python train.py --n_layer=13 --d_model=256 --n_experts=64 --experts_per_token=4 --d_expert=32 --d_shared_expert=64 --activation="swiglu" --moe_layers=[0, 1, 2, 3, 4, 5, 6, 7, 8, 9, 10, 11, 12] --router_score="softmax" --normalize_top_k=true --routed_scale=1.0 --balance_loss=0.0076 --balance_bias=false --router_logit_norm=1.5 --init_std_router=0.0132 --lr_router=0.00141 --n_head=4 --n_kv_head=4 --head_dim=64 --vocab_size=6206 --norm="rmsnorm" --norm_place="pre" --norm_eps=1e-05 --positions="rope" --rope_base=10000.0 --rope_fraction=0.25 --qk_norm=false --attn_scale=0.125 --tie_embeddings=false --parallel_block=false --extras=["capped logits"] --init="normal" --init_std_qkv=0.0312 --init_std_o=0.0312 --init_std_up=0.0312 --init_std_down=0.0 --optimizer="muon_variant" --lr=0.00259 --lr_mult_o=3.0 --beta1=0.95 --lr_head=0.00842 --grad_clip=1.0 --warmup_steps=200 --schedule="wsd" --decay_fraction=0.715 --decay_shape="linear" --final_lr_fraction=0.05 --batch_tokens=65536 --seq_len=512 --doc_mask=true --train_tokens=311300000 --steps=4751 --dataset="wikipedia_en"
Below are experts of layer 5 (counted from 0) of a mixture-of-experts language model. Rows are named router (the router's row for the expert), gate (a neuron's input weights, with its number), up (a neuron's input weights, with its number), down (a neuron's output weights, with its number) and show model dimensions 0-255. Each number is 50 + 10 x the weight over its row's rms, rounded and kept within 0 to 99.
Before each expert's rows: "comes before" lists some tokens at least twice as common just after its tokens as in all text; "mostly gets" lists some tokens that are sent to it at least half of the time. This comes from a sample of Wikipedia text that the model never trained on. Tokens count by the router's weight.

# expert 23
comes before: " |", " |\n", ":", " (", "–", "(s"
mostly gets: "\"", " Born", " Candidate", " Nominated", " Votes", "|---|---|---|---|\n"
router:51 50 48 43 52 55 51 53 53 48 70 45 48 47 52 46 40 63 51 33 38 49 40 48 57 50 37 53 53 56 34 42 61 54 50 54 57 66 43 64 37 40 50 72 55 50 45 39 35 57 61 39 50 45 64 49 54 46 67 62 39 61 56 58 34 43 47 48 42 56 43 59 60 62 58 55 37 34 51 51 52 37 65 56 65 53 42 66 47 41 69 54 37 36 51 46 35 44 44 56 42 53 37 63 44 55 49 51 45 75 46 47 56 54 39 37 53 64 49 56 64 47 52 56 36 65 49 59 49 49 44 42 48 54 57 44 65 55 55 65 39 55 28 38 34 67 67 45 65 34 50 51 64 60 45 36 45 47 45 25 43 62 40 66 37 62 52 47 62 41 25 67 57 73 34 62 53 61 35 52 67 47 63 67 51 45 58 42 39 51 59 58 27 41 61 59 42 48 35 56 56 41 30 33 67 39 40 38 61 65 58 44 55 48 46 42 51 38 67 47 53 58 38 46 46 56 47 57 49 35 61 54 72 44 52 37 59 48 56 49 42 52 52 34 46 43 42 34 57 40 54 44 51 49 50 54
gate0:54 42 53 63 54 47 45 43 15 41 62 52 46 49 40 40 38 38 56 44 35 54 42 47 49 55 52 44 62 45 33 60 50 45 45 51 54 64 52 57 56 56 53 44 62 35 53 44 46 54 54 45 60 58 46 53 41 68 35 44 61 50 62 38 48 40 39 44 55 45 32 55 40 51 42 47 59 36 66 59 61 57 56 50 49 59 50 44 59 54 54 62 59 45 44 49 54 26 50 49 47 45 26 50 55 65 47 61 52 46 42 63 55 54 46 51 39 47 41 54 40 40 62 54 49 55 48 60 42 43 45 40 61 53 41 57 58 60 53 47 45 27 34 66 56 60 65 29 48 55 42 58 58 50 34 53 59 53 51 45 56 59 52 60 44 35 65 52 51 49 43 69 41 48 49 58 59 61 30 62 58 51 56 47 68 55 61 44 58 41 55 49 52 56 54 58 40 44 43 62 32 43 37 66 49 65 55 41 40 31 45 44 50 47 52 67 53 42 41 53 57 46 40 40 57 53 64 65 69 51 61 53 70 36 29 23 53 37 46 50 51 59 78 50 46 64 55 49 48 41 74 33 36 42 15 55
up0:43 54 39 34 59 54 57 47 54 62 43 57 48 43 57 51 59 48 56 49 47 48 59 28 57 33 61 55 35 43 61 45 41 46 56 41 47 47 57 44 67 55 46 37 40 56 35 49 53 45 49 69 43 38 65 57 56 50 43 67 48 55 35 61 54 51 66 58 32 51 57 53 55 73 60 51 55 42 47 60 46 53 56 50 44 59 39 52 43 37 72 50 32 51 63 47 50 51 47 72 43 57 62 44 49 38 41 42 51 54 66 48 61 34 60 53 72 75 55 46 53 52 39 38 34 42 42 38 52 40 49 57 46 64 66 34 41 49 42 58 58 71 58 49 44 54 45 56 60 52 76 38 47 35 48 59 52 62 55 46 33 42 35 43 41 42 39 28 59 46 61 34 66 50 41 44 57 52 63 39 44 49 36 49 34 53 40 58 50 60 39 60 48 43 43 57 42 44 44 38 54 68 56 39 32 39 59 43 56 49 59 65 60 52 49 24 48 51 69 49 42 48 53 52 48 57 33 39 45 49 54 39 36 44 76 45 45 52 46 57 61 40 40 53 53 40 42 51 55 45 22 39 45 31 56 58
down0:63 71 41 59 56 44 59 39 46 61 45 57 44 54 46 29 45 75 49 55 57 43 58 38 52 65 50 59 43 50 68 36 37 45 48 48 43 66 51 46 52 65 53 49 52 61 49 68 55 57 43 59 29 58 36 62 64 65 58 42 54 60 62 45 66 55 55 62 50 38 58 53 57 63 60 48 57 54 54 42 61 38 37 57 47 33 37 52 45 62 72 52 43 53 49 60 55 56 48 54 45 49 56 54 49 48 39 58 50 42 58 56 54 45 54 48 35 43 60 61 52 55 39 37 56 44 46 45 66 51 30 38 50 43 37 57 56 47 66 43 46 40 67 55 55 33 35 37 46 49 72 58 52 51 30 50 29 48 52 55 25 41 40 51 43 62 50 34 47 62 71 54 58 61 41 41 50 47 63 61 26 40 34 43 59 67 40 63 56 44 47 54 49 52 51 46 59 49 58 60 40 54 64 56 52 45 48 45 69 29 64 58 45 47 40 57 53 64 45 50 43 45 29 68 54 58 60 55 45 73 27 47 48 63 57 56 49 50 56 65 42 46 41 47 64 45 49 31 67 47 48 55 41 35 41 52

# expert 26
comes before: " ", "-", ":", "00", " UTC", "|"
mostly gets: "′", ":", "°", ":\n", ")\n", ":\n\n"
router:56 40 55 48 58 43 58 33 59 42 51 49 39 51 53 39 31 47 44 49 52 49 41 56 50 55 53 39 37 49 49 34 47 63 39 46 53 53 44 34 41 44 40 55 54 57 46 46 28 61 46 36 33 40 56 39 57 43 51 37 52 57 63 68 49 53 46 46 38 45 42 53 54 39 59 63 55 32 56 47 46 36 66 46 53 40 41 65 55 48 42 52 45 48 64 40 30 56 33 40 44 49 37 59 41 55 56 56 43 37 42 39 37 60 57 66 38 31 54 33 55 54 39 48 53 60 63 53 59 61 41 50 42 64 54 55 59 56 53 59 60 58 47 63 34 63 49 60 68 61 53 48 48 64 39 59 67 43 43 53 40 69 30 53 66 43 70 42 66 51 63 59 53 34 46 33 47 35 45 37 62 39 59 72 61 54 58 48 40 29 65 60 40 43 45 73 42 46 51 56 63 36 43 44 56 62 51 36 65 44 48 54 42 65 43 48 45 48 47 69 52 61 43 45 53 42 59 65 42 27 49 40 73 50 53 61 34 63 61 39 46 58 51 53 40 52 36 67 37 53 60 45 49 64 60 45
gate0:67 54 30 54 58 41 59 53 50 42 58 60 63 60 63 45 50 42 67 52 64 60 41 56 50 43 52 49 63 57 63 44 30 52 68 45 34 65 49 51 37 42 49 29 48 55 48 50 45 53 48 38 44 52 57 54 56 49 45 42 59 54 68 48 30 40 47 53 36 43 40 66 45 49 40 46 47 50 36 51 36 67 20 49 57 47 36 45 42 44 57 38 51 31 77 54 48 68 47 54 46 67 45 38 45 50 37 58 54 45 42 60 45 39 59 48 65 42 54 54 77 43 54 48 35 44 56 50 64 43 55 59 44 61 44 51 42 51 52 35 60 55 62 52 36 50 50 45 32 55 46 40 51 53 57 41 61 54 40 72 44 52 42 55 53 46 42 38 53 35 51 45 48 58 54 43 44 53 83 40 59 61 58 53 41 47 49 67 46 54 43 62 57 52 56 55 75 68 76 56 50 55 73 60 46 59 46 47 42 47 52 47 43 35 70 63 37 59 62 58 53 39 44 55 52 54 47 44 41 46 36 55 32 49 35 51 26 43 47 31 45 49 37 44 59 49 54 49 43 38 41 41 43 40 49 53
up0:49 59 34 61 48 54 42 54 56 54 50 41 61 58 57 62 55 37 62 75 62 49 43 47 58 34 65 49 45 58 61 50 40 54 54 37 39 48 51 50 27 36 36 34 60 55 55 41 38 61 55 32 42 37 53 55 57 32 34 50 35 53 63 36 53 49 45 53 34 44 38 49 35 61 37 44 50 44 29 58 34 58 32 46 53 53 36 34 70 38 49 21 55 46 58 46 46 53 55 64 47 65 37 49 36 39 14 50 50 53 39 46 45 60 75 50 77 57 52 45 55 56 48 49 38 36 48 41 45 58 47 47 46 53 63 40 47 43 45 36 37 59 61 51 51 54 50 62 43 68 42 42 47 56 70 54 57 34 42 54 39 42 49 37 52 51 44 57 37 45 68 30 53 44 42 48 52 38 62 45 54 55 62 54 35 27 59 67 35 54 58 38 51 38 52 51 65 51 48 48 49 48 42 58 49 46 41 63 53 56 46 59 51 47 41 55 49 47 66 46 51 32 61 52 58 42 58 44 34 34 54 49 43 48 50 53 46 49 49 48 49 43 58 40 61 62 51 47 64 41 41 44 59 46 32 49
down0:51 45 56 49 49 64 57 44 39 47 49 42 52 47 54 54 40 47 54 51 45 57 65 27 51 54 43 53 51 73 56 45 46 21 58 28 51 61 60 35 36 58 47 45 39 50 39 47 55 38 59 47 67 48 37 59 51 35 54 65 55 49 69 29 50 75 47 39 28 27 27 69 42 52 41 67 39 41 46 45 38 27 49 60 35 50 70 29 45 37 41 45 48 46 63 55 64 64 61 63 46 39 58 49 47 65 43 43 56 45 38 44 46 70 43 61 58 35 40 47 73 52 66 67 48 48 51 46 48 49 51 51 32 53 44 46 56 65 53 56 50 47 45 56 60 50 58 55 52 57 48 45 49 45 62 43 64 58 50 64 49 56 47 50 55 44 53 53 45 52 63 43 62 42 60 61 52 65 53 53 56 59 46 57 40 43 63 50 46 53 64 56 30 42 64 77 51 64 53 47 54 55 35 55 50 44 53 49 42 56 45 46 58 59 49 35 55 56 68 33 46 47 31 54 54 57 62 42 39 34 44 57 40 50 45 58 60 41 38 43 35 60 60 47 34 44 40 34 39 55 60 48 49 51 51 52

# expert 53
comes before: " |", " and", " is", " (", " was", " The"
mostly gets: "\"", "]", "\",", ")", ".\"", ".\n\n"
router:48 37 53 52 61 63 71 48 61 40 40 33 36 37 51 37 41 59 51 39 45 43 33 39 49 51 29 51 40 47 41 39 39 37 44 25 42 49 42 46 45 47 51 68 60 39 47 34 42 69 40 61 38 52 55 42 53 46 50 53 49 35 75 59 44 37 50 52 46 44 34 62 46 50 50 49 55 38 63 63 36 38 54 51 50 45 49 69 55 45 65 56 33 44 60 51 30 69 54 44 41 33 35 39 37 61 57 46 55 54 47 43 42 48 43 45 37 38 44 48 62 60 47 54 52 56 36 29 50 53 61 46 51 47 70 41 51 58 29 53 50 56 47 42 39 61 54 43 57 34 36 69 55 60 58 58 49 44 60 48 48 57 52 60 56 47 63 40 57 51 39 67 55 69 55 61 47 42 36 36 49 50 60 58 53 48 41 51 45 48 51 61 47 46 38 61 39 46 60 44 56 43 41 46 67 50 40 69 56 54 44 28 52 53 41 35 56 60 58 59 43 55 45 42 63 54 60 59 50 48 63 43 60 52 31 61 42 53 60 35 36 47 56 60 39 48 30 48 69 33 50 59 59 65 71 59
gate0:54 55 57 42 54 59 47 63 47 53 42 60 55 63 56 59 59 44 56 48 58 39 42 60 47 45 41 44 38 31 48 45 45 40 33 33 49 30 57 35 51 45 36 64 37 50 60 66 56 50 44 61 62 29 50 50 51 60 46 37 34 58 33 28 51 25 41 67 72 45 53 48 40 54 45 45 60 56 39 55 49 74 62 43 43 64 44 47 64 56 44 49 64 46 55 54 73 64 49 49 77 43 48 39 65 54 50 65 52 63 56 62 51 35 54 38 64 45 46 55 69 42 58 41 60 46 47 50 35 45 57 39 67 45 41 53 48 41 37 44 37 44 62 58 62 52 52 47 42 47 57 49 41 34 53 46 30 52 54 53 44 34 66 51 36 33 47 65 48 61 57 63 53 57 59 59 58 45 40 64 49 72 45 37 62 55 46 35 57 50 51 44 43 52 31 38 40 57 38 50 68 48 53 54 46 56 41 50 53 38 51 30 58 52 61 54 33 50 52 41 41 34 54 41 36 54 57 48 57 73 50 64 60 43 54 51 51 59 38 58 52 59 55 71 38 37 55 51 47 50 49 55 60 48 42 34
up0:42 48 45 66 49 40 51 48 54 52 47 37 44 46 37 33 41 65 38 54 48 57 59 39 48 54 47 53 63 60 38 60 64 59 69 64 58 76 36 69 54 60 56 40 63 52 30 40 50 47 57 33 46 66 46 53 57 36 55 59 69 47 60 70 56 67 52 35 30 53 56 52 60 44 70 55 34 41 56 44 48 27 39 54 60 40 57 52 37 50 44 46 37 61 47 47 34 38 57 48 30 59 60 52 45 43 48 37 42 41 47 28 50 61 40 58 39 54 58 53 34 50 41 62 40 52 59 57 60 52 43 55 36 56 53 53 58 61 64 61 62 60 42 47 40 46 52 70 56 46 52 50 72 59 51 62 65 52 40 49 47 56 21 49 69 69 40 46 61 53 41 50 49 48 43 46 34 45 45 41 52 28 55 61 45 36 57 72 40 51 55 47 65 58 57 62 64 53 53 38 42 61 40 43 69 43 52 42 57 61 50 73 37 46 46 44 57 42 43 59 61 55 46 53 59 54 50 60 47 28 49 48 35 55 47 49 57 49 55 55 57 46 39 41 62 46 49 46 44 60 49 48 42 39 55 51
down0:48 60 26 45 42 54 61 69 62 63 57 41 56 45 60 65 48 65 41 45 51 56 58 25 54 45 51 43 56 59 59 65 57 37 77 56 56 50 40 41 39 49 44 56 52 47 43 56 44 50 33 40 66 55 37 40 51 57 61 39 30 39 45 46 61 43 40 53 41 41 67 41 43 43 42 37 55 66 47 48 45 54 49 57 58 63 56 56 54 44 55 49 52 43 41 56 43 64 32 60 60 48 50 32 45 37 42 71 61 51 35 45 37 47 54 39 40 53 54 50 36 79 62 60 39 77 44 49 47 46 71 48 33 44 34 64 53 65 49 51 50 51 52 45 45 61 48 46 48 46 48 56 56 53 60 49 35 48 63 54 61 36 39 41 67 63 62 55 47 37 54 59 47 55 41 43 40 62 62 53 39 43 56 50 45 41 58 54 54 47 57 49 51 54 54 44 44 42 45 67 38 52 60 57 60 49 33 64 44 63 52 49 44 47 59 63 55 36 26 60 43 68 53 46 34 50 58 61 51 61 60 34 47 41 33 69 68 74 51 39 49 52 53 61 34 55 44 53 70 38 43 57 57 44 46 48